From a checkpoint of a small mixture-of-experts model trained on Wikipedia: 8 layers, 480 SwiGLU neurons an expert.
Below are experts of layer 3 (counted from 0) of a mixture-of-experts language model. Rows are named router (the router's row for the expert), gate (a neuron's input weights, with its number), up (a neuron's input weights, with its number) and show model dimensions 0-63. Each number is 128 + 32 x the weight over its row's rms, rounded and kept within 0 to 255. Numbers have three digits each.
Before each expert's rows: "comes after" lists some tokens at least twice as common just before its tokens as in all text. This comes from a sample of Wikipedia text that the model never trained on. Tokens count by the router's weight.

# expert 3
comes after: " |\n", ".\n\n", "|", " was", " |\n\n", "\n"
router:096132190113068215108102199073122139101111049182138127132092105100109128163078104125150124169181108141149125157127159178117158165107161096117161114089122192125152127103150111076096103107144140
gate8:115192144117150101123144144144075160161134158101136105098153122087140147105140063093094146137193156165143157200143152088134148109085089192096115028139131091098108114167092107167116152141129164
up8:129050124143112158129097109111183098089115086167129164154107128167130120156118197154161110128074098088107097067116094167116122153172181063161140234123133164164138126095159148085132103103125092
gate9:191113139145080107117126108063166121119134135196095096126162053108115128148151075105114075121107133125162164089088093142166156144123160169089081186108072201156173101121130101128136128128124138
up9:100136152098139138113144107131133048123030098113147192177106191109152099063131120128163131100090114131132129155117208201086087151117114083132099098114113127112135163160160158157090160151172189
gate10:161118091126106176191123170099139159129111103201123143134102061177127123141143143137171142099098155154161156130123091116144068139132065096198108151128144082177104119205111084078108169118118141
up10:145153227169148089100126091163067096108143135081133128123129160036161126116082102112132129135114119128140144116142161136084188138139160148070148098116096204085168114045167155145150082156137150
gate11:128056108129168119106131089160081133182077147072110181095134103149156170138164156128150141076167064099114116096145132101161102141146122112100152131167113180136150069132065146106149146115110147
up11:094076123171158116099130127117084146179100144084153171115135110132122133140140140102156160033156072107125148131188144126137129123140071143087129103176115166101147067107064116103141145098127127
gate12:156182106181093115143139090117138104105097109132126098177141122111093095175132171208116122149129102153111174119130107153130163165124148102115176113150067185176060157107102181164137060112132135
up12:099189106154110164105112136087123106134157130120118131185164076119167113152124118196089164149142113100116135178104117180131161156093143121075152135173105187066116154130105114152108106106087121
gate13:030154180143139142134141173102121116115102087206104174053148088107157141136143123149097108143156126151132144161108151159125134141106174151110128156176142155141167134089179191073118147144087137
up13:197125087088086070089142130134070142101129197077124101168125132147072135131118116091121115137077119112108128093207105081165114109116157085119140093103161122147109167179157077191147123150167128
gate14:166127121121092100116116127145139124117165120170143145137124145135117078172103176115125111129157167109176125196193131153080109182125059156056084162147103140106083151202205094138199095126119067
up14:172145099123126033117090145142182120113116108138124078162175169099098165100145161137138122169164132082118092187181091179169130092195145147134088123113129135092119165126159143103118114145169141
gate15:117141087109182142111126123134136128119143136165155135102107122117180117143147100121123165151164124094101131082130184167081132082130138122161090135095153173144167137131117079066124124079103104
up15:121161147115191139104115167103097150130155107106093119135152149137094114092076111131158108199115126109132116132146092110146158111108094182142112095134109091138104179137137210134148152156079129
gate16:119126121143106120178112117138164155179109149098129103142198149076212087105145186120114063088111123123125118139142128097111157110177131041129155102117145142147102078085123084166068111123116099
up16:149104140164123127103143151117130095093135086136104148105076091149078179127124098138112147147153134157124111128116148131148098168064125236125114196180131128082172152126127159103169118149115142
gate17:169100130160124092071141114097132163164111112144163142117114177181161164125110149140152138104111152160179147116173141150111143121113127108129158111072118067141151113115152082184162045126146073
up17:179117118097172131158121114056144181087181107142132156102091145098121166160139140087202138122070147141183165160178134133130120100111089115158199120070132131164123127140131045115144096109112134
gate18:146156136117086099137142122050120071128170104171090119142151136171127156093121113144196143135072089153112112079124140092151133145137113132165159185170093138141124116132095069118108113126170078
up18:109133110117165148121102157167157130129113143113116130135103130096134105220098156138110079118157165106140124176135130162111122128113128142066137118102164097157152128154144169113156116123123185
gate19:147135112110101115170178163106063167086145171171161113148142071118073084109164157156063152163106134156135101115118095133128132167132111208136153133156163151071081160135138128163155176193071120
up19:075143147117161140071114093162159092144051073099104122125080171145170137106112062085200076167137115122151183115155074150162146107096097085133111132139083119168128080110110143116138122138135118
gate20:157151104161136103116050096118122135091080127165089162175147169162161148087116141094131204101154161199132136112157125136111110111156122132155117144169091121143141134103175124160107151045140105
up20:123107185132105118148107150203106148118103103189150143117156144113161157163079197074155124152142120163134163139125067154096164151124152117162138081190108087150159133167156156153109169121145085
gate21:125130118078118150124153127112128106154168071164101105047135147096128118090124150173146114081172177141148140150102103124056222166112121168102132142108128163133152175140152152121175138203132153
up21:164168150162166051120152114169130162129140126137128108185115159140108126108166067114154144157120099132200101155133146137136112141125163143140093099125110115084083117137106111130156100140128158
gate22:112103190056144109169144188160122141145136173133113176096143116097170187117084070117130112158112149118135211202097126159087180159158146094045132164099116150210090113133087078129174087123168154
up22:114135114211063110133127102109137096113165110084121145190157105101048106114171112126075107107166188157095076138092149153164144128112197210132138098123130129105121176107112135076117145129078097
gate23:122128118112119107155153172135145116133142106162110116118150147181174123140133102084065124127100147171150121145136122161137210133112166104147145116195072090091087102175130113160117139115079169
up23:157131111138078100116127112130077133140167110115146121097160099085112100067136114109116112176181127139143078079112140088170083077098140099212120097090167147141081119168079145083173123136115069
gate24:097153147151152164093146115100115158192138186200089184070115077136129095069093082148165113073169108123148187104121107084160095128091139113137143160159150187137118167089106093153142131099103139
up24:148125192139094147095108118148111071173123168149108139178138107169126125126124079171104137087122117123075140131116135100160129116119124130110113158147146181135094140132078132122136163145110118
gate25:088128132160099153186132155126128167090094073144166137129136180122084100108113096081138135125167132137130082083177107150155123110111092143091184194119129204202089167113101187192145166157098129
up25:123133178097108103108129138133155116110137145131148153140153099120112111149136133131161158179099115174176159103184115103138011185160099123150165141152074087149087136094103093122129134145129077
gate26:089077070082161184147091125135051127159080087061168187146149129097087103206106142095101143131151117125113127067155071172065149110157145176088151130128133165131157091125135138130161176093132125
up26:165175166130093057119171163137175127097165136187116135122092110094127088136131122150174109137120124150152126134134161097180123141109115086150108111110077104130151171139132091085140063142113129
gate27:096095130167091114080135078160174159136139152107105126161127091080100094131111102137149146149129151154146053155150121157118119128083135085095173068122134182165143080158147164176148054168130119
up27:178113141106141133178080164125099105095103149107117088139077119168129114185117166132160142136113124146068130106143071132159118152082121175112084176164119105128149209104146123122120200144147127
gate28:086139091122110195074153155137124120114209079090124155142110135123094123145146108100135058114129106067141124186099127184161115134127165059143125113086071108187109063134134091083169113131152148
up28:132115133119152100099074097148120111115092115134130126099138115133180133085098156149086146126156075151108150134152116106116105098153153219111133121194127185089080139166116219177084101125092090
gate29:081163055172135123126129141138169162132118117133117109122148126119111172055159120125144169213097142072165155071120171090183129139126101069122170148116074147094169158112113112137177186118091170
up29:094123045126104170164095147120125167133116133097072104138163122112114169065179107122126162175095136134181150101132158094153166183106136074098145115135112153089144155054140108132136140146093149
gate30:141082160106141125135135137179185146143144132151117119102110129123152168163057132132145085113145100140079125194127122176089122173151138137157165137126090081104126105116136034153125184139132150
up30:167092196098178115089217168137159127117111128128148161114105143097136126134078181168075109121155117157103144132098152123095154197151086183133166175131075100154130113093177060132090143145157146
gate31:138191155104181054129157159239127093150161239125110129143060123088115088127165117114116155215133095109144103072132143112109096164114180223129108126172161160199103153089112123104131100133088111
up31:107084120185087190126123141078093121133145033082075118129158196157130181097107145123123100114115145109129162154142114159143134091126065094148166145100144124098114121136179124154151114093127123
gate32:153136108099099087107137123139090103160119146134166123130096157098118138158175122163146140160099158213126112116083132126142141119127173161116150098113114139088156138087116123100103108101098162
up32:124154098149115097107146133165126118134121127131169127107080145089107160168197101136124114133133169174105125082119150129103130109145167167138124104141077124145138157082105140134118114134115184
gate33:135116109153153126116159075123146102206091098110131134138108109122131164177161128096175149140154182142180134139175124098139131143116163128110067143124103119103135147133151084173108124188117103
up33:124144142104107123125098182122118171056163170133124100123142180131120100086125136171076112115108097109086120140069148153112109117149106124147191109110143148135136116127092171080139115057129171
gate34:087116144098110109143141094141154167108132073167148129118129171107110157176113107119119144140136155208123137138191149176120118126125146093189171164111180084103125095078135120110092167113132089
up34:107078099124113145102177133140081105136112199154092140151148077145137076136190161094159149115112087065161117100100092148115153098152161153067133116154096142145091147191117133118146094139108139
gate35:134072164139185191168059099127122103101080134096076147113175144114161165087087199115135118132094132072139141100131089131099156076157150157120151144188085127134161115049113151165122118108130171
up35:120142172133110112142166109141165135160155144152158124176139170183086099210136077085139101135123139127125118107078146112147157190135159116200146216143113105127106065100097171139033086102114134
gate36:121128130185105125121112134120150158130144101096161153172105107180114126127152109145119145132168145053150104075207081127145070156107121127065155148113126132113156113181094094078119153124153142
up36:120176096079127090097185142142101114118125152160092066125138194132129108131108159101136180110067133166111126212090142152133180108157133118192080096173112121137068090158124181107142108111116166
gate37:170082093147072147112161150126136172090162148122161157073145063138099134181156093111121167166122114112147102103130158145183119095100080064151197093143105137106149142125134151148157176119081125
up37:200138090141098155168137100136103106104149143150146146137092096126162117185150116103117142193139114094162158105122139132159147131088067132135123087118107119076185189148094119151179215109183159
gate38:147070191116096153129161135091137205133168114117244120158154090130123129154135135154110146163127168124085167081132116159164132087151153109123078176115158159070115095169106129125127129109209114
up38:117197127116098121121128147173058104102091167115098111151158186186140119058153154168113156152112105136126142118123103103107141123157114113113102146115120064137134071133151129159155139191128131
gate39:088159180113171161078108139146147134112140173195186110144183127177084159103151113135081144162109102119187127148114076090072128151146127126163052104159172153137111088088139131087072116103145137
up39:132152188141171146071112132208177132126144147179183076180191118180103106091140097109113157156155116123177109183143136103069089137123140124164082105167169134168130061105158166098110079130150158
gate40:110150149139054117106095181134068102131211125135093115153163056061093134107127153128099151189148103118117123127104161146138146129149073104136085163096144110151127128122107117164157087115202155
up40:091112107154159145170110070098117174103105145143171183157115146212169110122139130123119050083131140139113094095141149142122123091125190145116185144151058172153119101163174099108125127087163062
gate41:100091180117124099161142149173141132131130143205114116154123140139062096164187187175130113147152208137161111105118137123177130113139093162124135147133141178118120118113073136081078117200115089
up41:108119138198194140109131138059152174124136085068140102111114128159169128137130137107104111103146122132107148111087126143124115105159135216096109114151135103126117146105142139181192159082091130
gate42:084053156069123137135158199155159148123137156173119114131156139113122175196154116111157142119124093092161137148164170116160113129130075140120159101136143181102175170073179110130109112077158190
up42:089036148081119129139165192155149153133119174164121141116167133103119172184158080097121140116117085104162135161164170116165087131146084139104169102127140165122160171086177085130133127076144189
gate43:142136148150174144135201144167147138104102063175171149076129149124139123157074175139117091133149210109106134149049072126091137133189074165063110084156155173123156073142109125156126133074114084
up43:109125136124103150144093118152172101134110129122118100141084156076156213085061157134162118101078110108141134143148153123136155053151147132181111142147086125177080103152134120161167127062109102
gate44:104122097121128154167156152126183126111099126114152122104129099162127152145102120126143099181205086143180125175136125110081121114117077109098083144178130109113172155131185056138101152175135137
up44:060101114088093117166145147172127163113074112127140110084093115121108094114103120129158145170083152197146149166110175170072136122149088111085090129162128145125153099162125085071123199088087141
gate45:112113090133094086091145180159089152132121108191152089141164145108124132175121099085133152160110096152119168130121197095134147107171155162145098183141122152154168197172149120092117182167175163
up45:109170146168083107073145093115094079148135072157097113094080097126066094124131166180108107078129077112155134137121039137163116117107168122129127110096129110118080095102081130123127158124112187
gate46:134166146147136168081133117149199126144148155133095184144084108161077124074125150121118120123120109104104080117076143086144136195156167133143109169128093105092134135116138160101165108099162136
up46:096133157133129051166160158028088092110118103166188097087183113156157072122137149119079114152096126119171154107148114164138085134145109094116126138110125059138150143078168158103122110162124156
gate47:168171124078142152060135126135123129141162113126102100115136118131108175136092134165098119154107130071142134139146157040123130058119087115142119129161189110130123184152092093139122126088101128
up47:164174118076139147058106110144129148162151118136105097108121128104101165148098140150105119145116117053142139151139161038132136078114093109137132139146178107134110158148096101131116132076097131
gate48:139137152180138181088129106180120121123152157112142153085108097155126096158120171130105182094131094098138107171158169173119118091140127135170135133178187083097088117070093044104167107092091123
up48:160114145196143103086153117172126144159236156129126158064131112137084138174093178118151167158137117085162128106124114134060102107156143130110147118129166118118069043058107106131152109122119133
gate49:113160145148146150097139115125111098127125149080120117146127091135097154144123109044054175184174197103156148075154166145214118157143117169158139164086133110154098073160112102107128140137099132
up49:144097109122082162147127116111145140134139116174101120105139188136120082174165144192184071083081073175124072162154064117069135081111168048082118072120115128131128191115125143139170138125114099
gate50:126114119097166145220143114079116138155138111132076079140111080043029187158085181163092130137176174087174080135135119104161123120109109086176103122095169167153097128049127152133130125124089118
up50:122152175108113168209104152119071127160128125165134103125148078117088120148105235163174163130173160108094107113142103106149148174109123100129106153091173154127142121096148157108147175113088148
gate51:134142183090152095181112114126083079105167132138174151168126157109155089108077121100067096120126130136121069115176138126044146111108165191155140073149153136151181121163053087140229087075091117
up51:146138142107161169156179145190080096115068148151145118087118150179147164162125145068134132127098151132105079059123135157117163168110139134198143089124104124104163149153141151144128076061122148
gate52:187140101083127072100139075194124131145131163098112088068166122113154192136118110174112100081139065164094093096155146143101183073137077134103130131139117141188107103135161171141126115119128139
up52:136129143128115144150121088135079149152134083109091103112126157091133094202099152120055144103194102142089127079105160172081112150136080144122194094111067156088146147158105118149145122164121147
gate53:178118115167158162148152097148149100121110108123104076077147114112124116127177105125132086101125123177154157068162125091129153056195149108139068126144062089134123139129120165093142130116109142
up53:101117202147070098133158114109146142132116196102124127177081148117114118123137141103111107137077123091087125174138141133096127169174164100085147129153175114162119105109163080117169119140107177
gate54:110134111061113102157127087103158109144143109152133167127161207157138138145092136115169117160120120147083133124109173133120062112105177132144146144126099139093065176156158140142214172114100084
up54:134164115168180154128119173146093153134166173101137112149089078059105111105150111142141105104136144123216118125137092101171156209115053111117101099105181084133169096137125105113088098133147132
gate55:151142109142113200079100108140090080127147137153194148189112122132145093111186108175115136069150163122155111141095092109124113132072184086142096101082159176112124159152163085151141130136118092
up55:167143121154113217096098146130096078108152145166167156185133124110167122123156142139137124092156128121173130126123086089145132130087162087112120121089160152125136142124174132153147149141107068
gate56:118124160170123171170123156143143112091117094162105055152113100079168093115134137075132135129203150169091095105137111118096172141129116146132200145134197072106153150139112111103127140160085147
up56:132100120078118144112083108137082118173113154085146170142121137192057176153088164129163123107069100104217155114098085102151104130131166117175112131096109156144097130142099112159138116098147130
gate57:142160130137149131112063121158153148156139092093158129143152143110100083154138130138085154118088137133097125203042119157130126107180153111093104139135138147074090147111057090054142074144161134
up57:112129197159137101136097090139109084160163130093140096153156105111114106109128143094064122136135130111164114191080101151138105178164147132087069154135169146075088150138091130078096052156111113
gate58:112150117073105156142130083116125104163133124152116077167179127078100069093097098093115143109126155163148098162104183150140100128152188099185136231100154126108109104082114115117119135123157170
up58:119152150075145119142107137162165144091099087111155108161112133105150165122160099134142092149132102139133171206075164102130079159140153071179123098144114109116140093171172105139174122126162166
gate59:138110177106128150127101077152106156176081186167121107121091174197175087085079143148138102077127180098157163095139111206107180056131123118122160210081174102194144051133153102150106117126175167
up59:151122127093144124128143136156142122166131090155121144115131115127049188121148071111124163146161115163220137176110085150136139091155124176103101140154093124107155164165106092145179079102193158
gate60:114143137092100174134095059073087070134104143131133121144108152104140074161175146128084122098123132092191078058130086118140087085157163118094063166106070116076121153138202181138153174093137118
up60:116170147071118160133096056057078058125098136110143122133120150104129090142181126135124125114126140100193061052119102115138100111155161106075080162086083121106134153150217180122176173110142108
gate61:159160166143108139097112114136168167079112127162120089148129154204160150115112105043124137153127079165174123113200044120149148088114085094103099191099141123129115123144095077057148146149107152
up61:171140137135075124102128145167155166086107112142125062188165182191161115108114078071151146155117084180166147095171056148159148083117086068096126223106150100108126105160133107099123113129094180
gate62:101126134149133108132161091084167145094126204160162132174087182193142120136154184180095173115100209177135142197184113117108111122093067144154111136148104102129089118146108123124128192153107217
up62:102122153141147120179144139114131116128169138108111181145121189142102097154089120193054172119109131119180143192158168087148113128064139139134099056120168107022110126172116128145109169122146139
gate63:143097094127102143112109125108055152061178146095162088123154144157106124107141110131198109162112082099169087139077134123133100108129148142120177163136119133122111094078182088150162100061153152
up63:159148139135193111173131075074190110114089113124122127158154138100188065165124155087098221084128111167184137132145139106054126094181151114162143159145141164105158079139117155081158118181127139
gate64:122091129117112143106115133096148159134059092129121147153122123165161137118114177106117149119152195152141126172129142128078124139089082122183166158078124143101167114203116120212037120148136153
up64:127135151124095126086122156158172097142128098125126127134079079141146111168114066148157120111109103148082149148165153104116123152163107135165162143114070088191087150067124161142172142172078159
gate65:142129090125168119138080094079118160063106115113155118170177162178124155114142187119126193107175133106119125093142146171137176072117067139116157099175072136154159176112208188074175088103103103
up65:111088109130150101095071086080127162126118148133125125162147121145096087111127137109121128135150130172051120144113134194110177092182091116164168137129179183112141113133132106133161119105140155
gate66:139112154163148148121082141100159131057142094037148095129152146128105121110124113117089078174136122116145143124170164136067137139096108113182172136135125185101064154147116067148124171115085079
up66:067194092139192169127131097096160105124140155121112117163111105075117125120169136150140072141137082108108114159111120108106074141133145126098101103166138123140102072099158104143178121126106131
gate67:085141159122146113066117033107139169123145102115096140134097142154107153141108165133155126129101111080147120120100168084116119052135156140099091120122184110113105077186110127102118083089127120
up67:146099115133106159146132220111122115123082143152151106114155114103115084140158118107118130146152133164097161109160098165148125184110100141130151123133074163175157153121164139140137176167110144
gate68:130170064075135147104112180138173158074106154128120079136127084121095106195118129186128119131064158127093165179087104123121170119074145119140112099140157116126166122098128155122136064119121129
up68:086142140146144204139104063111107117124094111105103153177074125119125141089124060064152114139210174137138060115154142158137110163157121116110173154148137146103144117159147102137160165137145140
gate69:160097101106155121144092134121129139139133075065145154156081152153164133098099102180144128114146123186118093188106114113144117141122137178105067110160100102126097143152140167121165153148120141
up69:098094122139111102166160133159118164204144130150172179119150112150114111133145152160117131136086139121137113180099090080138158062082127089155114180130113127184213132154142161155094192120103099
gate70:130125159128087113145120151088073126128178056114088130132110119094125124108157173190092136120146132167127211137179098123083175110167125101189182167103192144100101199151091116156137152079108111
up70:057202122131119099111114136105107177123178142140137130125158142125155186125192138174165113089147138175117217115150125205091099156162095100145185136140150158112138106110076161157155138112119137
gate71:119133115156147123148188129126137206143131139179106111086060173125133088120147154134128183132169150079211156104156145128121097114122163160119102143122156121130121164144176127145200172094140081
up71:151158120136138117155140121135121179144111157144107123056087157105151083133147187144145161131177139090225125115150181138099102106120131149095107124124159135156127162141140100141206146104179060
gate72:142140154125083126154129111119127189182089165154101134082114146130177143109111130142166151141075113062161141095145125148145102116152140148183156079187139121132095169123100137093181075135213124
up72:137143122143187128118130105145144070104161074100137114206159095096100086178163122120068113063147130171082109174115144069156162145120124104102127171092104132134173112127127124164103159098040130
gate73:096096111115106158119106131089062179189096123164145167129161156153192130103106115097070160100140151123065141067089118116103115163116142136168184108113115121126150143107120136138085086160158169
up73:189136155172161099127150140178215087078146158088102115131103115080076138155163144143187125146133094139171139185144138134156155095157116124075088138126118162119108123153154122135187174120090097
gate74:103115145114106168104141122150164125117091112144109143138152145107149092127171162119129161127082142140097144127101132116145111168085114110191114120166167153088127146145096123105060107058104152
up74:084095125127181167154172140164115141115142163188047083121089133086154113105106134175120129145109097094126084095137094144128088190142150103171113119189214149134144159107124144117154042087146121
gate75:112079123155089122099102143135144149146131114107133149138121176108153125121164094139163228089132138104134123106095157145164091166176129095177090136086163082110136135164145137143095134114153120
up75:194081133116125174116142138124139106134063137095109117112145124110162098133152145067161157121135173145131163090095135141114106123119133140168135088114106080099170120147135089178097119117120104
gate76:181145154123164037105145129095139160155096129149143127107119114138126196137169091146137149148151098085130152105106134090138204097119076067098149162142095131123125237119127141171154113164099134
up76:107156145112135000096111155074180169140149108162185144090092107108093147120148117088110165138088071110157122129139117194080155096113137136109136106146157161156112138195122143156126170131133134
gate77:074138137154103114162131134153145115101123134155212156119187105175168130105063180070162112193143208138143120165115064143117125079084159108201120129136113137129112130081143118159199127148103121
up77:170169103052164141064140140193092121153155136134117073110109114128098082123180129085121105105178057145129154101108070122087164088165156098140121098093120143102196111141170137192125105123105102
gate78:061035112118171145141109108157152129165146202099086136149096139088156184135109097109137139132156148145154145139134106116104108134176060161117099105110154172135173104107085155060118142157136191
up78:097150149111138102149114120162099163106163160149165108117114112105137193158086098065145108122102106124189135121077121121149086153126110142175126151092094115147171130104162119149093072107108110
gate79:124117129152139153093074149119121084130106125110117069079146176141155154100099138100183136095192133115039064094163099116101143155089067128177134133168146191100136045088072153130111122119181104
up79:151132080047106160143127136091151115157110088130164127124131181112101136102076097150111110101148165096099168093121113100113125152097137126122103139131067108140140120171162095082125169127148155
gate80:103118114157113205149117132126112152137111143131140135155157070109087122183146062097181121151162158126132112095194107151180124122137101165115142144168128122084160092097133135174120162210116146
up80:085091090131167061073141099141124111145146131130103109086108122115094095060137136146139066160162136142126152095132079126184134077121121130142115085128166138102160140143137133061099197183201116
gate81:108159168132137164123082178127168113113136148116133137189151099174192127095155132181072150112156172129150125101156080155121127122119106126144133165089117166159087062152073086082141159159112132
up81:142085128105145176102113108143175179111177135047116127172138142182196153136132105145158131082149112041141140080147064146133117055202082146103142113105126150086142110185100092087121141141149133
gate82:174128117155112138141128150101155120129149114137143132080143161117098142168076174144084084121103129123098190128180111130067175138142095154138153138187176115132168096186146164170138135153145115
up82:082126139119144098128115076132098118120135146124131111137106104166116113067146108138197172178156141143113081138083149131200075135114152091102105107107089101115110144100086096109116103092108165
gate83:121195096168175110125099107115074091092108105094117128195143103092136109115109142083162117048154136188125148109099157151150107132112172157106118078125103099096117122139167143133170068210137074
up83:135051154100087141129154149153186158159140163181136120073131167162131150147140129170102121214102122065126087141168091114104157113158097090165140171143147157154124127130096109114090185035123180
gate84:077122130139159116095123124157151162098080088163147087096171144116165101146082106094158152144167123095156109170114134077097178090104146147115167109160148097072131160135150111168120208115166163
up84:174115099117096116155121144108090083204177185089150131161115166164104159112135172160133127107097154118103175078168097136133066120134123106136057126118115116173123114099070110110102040137095086
gate85:133134114092131133098148130179098103096133115140087089102135124140126088107104101067139095160147102155115126090125142087117122160137116132153195089166172179112141154086135094175158144176150138
up85:136102153143146102155135132093117137152114128097141154128140094132095185135151132158150150076127146083134164149127116166104139123083145122110059158082101105146120113148123138088091139095119129
gate86:141173146097154129065149122206179129085122129088120106131115154162072110143071104172090126122107103148095133210159208080155136105148128090185132151131099117147071113091127130106149141134150153
up86:112135141097150117147112091052069134134149116140113123124134165151155137120179098092142081128169102114159083097108103178109140136136130121161156092128124202118117087136081128206151082129089148
gate87:196077114109064136120154192117100110168175154142101139115138121164124206075131164107148117169109115136207112145145132154128083155124131142145140160159094136159103121134094121162052120133174134
up87:092162171114173124138112106100165186054102137140157135108118112148152108169112103145086148116142158127120105112146148136143166105134116149087148106078138115122157157145152155076185153116091072
gate88:124085172049113135145175161120120107115132159114163153132089170090137130109176104161191112135144140138179093150103119127177102163185091182133070118085192133154145182104158139165101194155081123
up88:137147209145191115152115109094172141186131152080184101123093126134151092155112099051120140083147072077148041141100123136135122138087117127153149084091185095153132117121147090147098083165138135
gate89:125109198123103162129153108167148092116182139052113156056124141174110120164149157101130167147141123098144136114157151151108105095140096098172169144160178159123105111161166062185106125106052193
up89:125152173128101117162127074167154119128185140105086153080136091138136164170166172162109163147138135089125180112173132153175161109116161097162148125169141162107072086130156096161109096083039161
gate90:159164030162134140101090100169151120161180148057110111123075101154150149120146120145065164118124079136173115139109156123062119177172182116173192142102159121100081191098119182109115110140095106
up90:149152054132188146168104126217137169148064128147130151067108051125104128098100177129143167123162112134133082176101097110107145137126127121134153100089202135105117161119161179127162081182061103
gate91:149144132145172175128160112161187116149152141141135114146120141107138102138159177123144064123129180081148090129144121212143131111104127131061126125108130160150110148136174123149107147159181208
up91:152129140134177192160143084147111148124166137170108119114145119114132114167105125151131168086129165150143096144138089202140102099123122120084088102136129111179123140137203177163139031153123154
gate92:125104125106150089122117183102123107154108062113147097103119109112114100134135143152097128168100188155135141183135115139138143164056153112128147143177065086085058171088096163116121165141147089
up92:085149167139183066149051157070181089122166071108177087104123087112134163166134115126087128137092194185101187191119130182113137156123152161142189124157044155071127167112082159116148138168139096
gate93:097105129125131146114132125142091096156169108154112088108098169171161143118138070151109089119126153120087066157075207124131152144099086156108135181152129137144118124182201097163133184130164127
up93:141082116096116113124173149111102171112049170121134142121129138161143104131155127118134184104085047137092133087152066162151062104148192066117154159136102152110100166101073128105087173147135157
gate94:101086166149107110164106169123125079150117065087023116080101078065179128089169126140106149124112127137135131123110124139128091126149125172140088136133133162138193078134094106109140088067124150
up94:158161146137132145073183153152113202078115159162177143140164169159100142141109108120163158144128118083144076172153152103166139151119183110115095131111083127136068138190135198095144144161083076
gate95:120097153138155157193143122178137191151127141111135115096194152151160161131108103149117063134065120129159128124096168097182141085114130104140130146134123079081127086184219130144148102119071085
up95:165109118096110131115122142164103151118126143118106084109175113176122208098147119117116111115104158140074157177161155104228140093128083171122126112118104119140136118133161122150110111079095121
gate96:109178118070131124159161122157106212141141110178093130095083140157072172152102101177153113109151160119115118148160131138056137141125044129170133115121140095098173160150152135129161105142091088
up96:175152176140119073108145141147128208145132160160130159084091103145134147096129127177141208100124122178101106110120184102117086161118117124176159143163112173095152156136117138163154089164116126
gate97:081143130096120161103154171138119108110144116070115136130107120098141174156127157128105150162195116125124085109106145090112065096127122112130109106155122158101105191111059159140086068127126075
up97:079182120115128146100150133151101106096152121052134135127098118069138169143132168148101114174197084091115093106088146088091047084112135131126104115125136157104105184097090153114087085100114083
gate98:139132042086090153147113163143106181163083154111137114170111177170121108139106134173174181097147149106150138167164106093167125144107121110126136112100168129161082114203102132164138079077138113
up98:083131131185083175083141143071167097075168113100167191070174147061110127140098100115083163180149156164062161089157134138108099090121129171125107127151125092141114130153108108144202125119206118
gate99:138103094132158106139148126055139116159169094131164131103115119132192141137159071164129161116179104148116087166169154126107126123069129124075095110069119164107158080127118177189155111100121163
up99:122096087147188107117128135052119082155139077113147099088142124148184102137147126171147123110183102165114083154126173104103093150162145094093087062094088123135145093157129151184137150129097173
gate100:085096139145138101157091090087085090154118090194085184147132120154143129114151125126158120153067148129091143195144116132149130108129169116115058176128090115076155082089191136130153122084125100
up100:125130087068149162158132122127128119201147176148114135152110061151104144172083152119154140098136159166148123101149168160055135102125169088067111041139101149158035147095134129129146160160148194
gate101:115101123087146167082087153128176105084194140108114166165138161116043169170099114138118180174102150128166097184121167085111151092101134180130109156131143108120122183149063106063142150072078114
up101:124105122080139124091102147149167113086161157074124158152142178095048192150079131180121147179123137104161117166127165040137171142091108165110115138121149131118109166153071134066134137111070124
gate102:097127140104167139029149116160114105105156150146132084080107146089109090099102183103162197161119113104138132150170104084117162091122105145123162131154158141095092107134128109139160096132129111
up102:117138126099108174162124147069177116126112090148159147112168165131175080086152113135178123080074157176080132082118077151089139165132117138127161103115039089128158193149154169172099124144166120
gate103:122117143128097134172137138131120163121168147126149073140153111108178112136171135186100052188143105088171190115096118137136156104136125153123169058149155021118159120149122126151150179152156147
up103:128160149141130137192120128088125107116195172143138105122162110111172091136151150234111080161084149076168176116101098129153146104127110172125147094131146036103152115161182107143128151138158130
gate104:070119076134051109103129200131094113119148097106118102104112139110131163138119151107068160150109114096065124142161167191152104108137099154085218126157087185200169079119175102154108097129109163
up104:227155111152140131119105088147164141134162148117131140177158096125139158108099091118155080134136139125181102092091111133113128138128161124172052134103133120049123112173099105118131184112168116
gate105:176110079157131135198131132138129103188108138129084145130165119131155122100137088111157125138192107115149128125183151153104173151131073081149175136126121148107106127197164128050167173132185139
up105:117144152093134085058112153138118167081144108106183104126137117143155133151151160132107157088121170153105113103131100090083097102107147141138102108123143118155167124082153154180060135088070114
gate106:112160166099093124176129152150147120201130131131102170148109203104133176148066099112115197150117123105151146120099213121130155069134135091140110176125114107104107143095184147104159176130124164
up106:120127137172115139103129089115077149064100134098153113105149037180125062114154157145187097111180151166087115131155083160131124139112064140083158108136143106137171113097076048157119109142114122
gate107:136136111063151139132118142136111111097135134098137111141178098068109138139161177090143090148143096076153149105089115074094161132110071171108124149087189076169126112124075135122172152133104142
up107:145129170137142122099161120118182137196106176156117205168109147196110130114089146136117138054146151136138116124128154155140113107128167106159122079174084151088146146139157070157111122158164081
gate108:131148137100113081101167141094151090103059111198154157110147150125121143161086123088072118115155158174191180123169132099111106112118107088115130154113108196108128103069160120153157089088164160
up108:113171113137082115165129160108091088157119103160158169108104076085155145132104106098111105170134147140143123137143164141078128129110159159100135138140088195162097116116122139088118146115166152
gate109:135168134067095078152155069113145124159099080101172174211107170123099160188135144109111119108128128126114122119105139131123188146147083139140093112145160096128141105158072093128101104172164178
up109:102114148078121106175120146110153103101129136080179096171117117145142132159129141164141068091178134091153101088129110121136125173112063093133131126145104105112098100184065113169126131166115116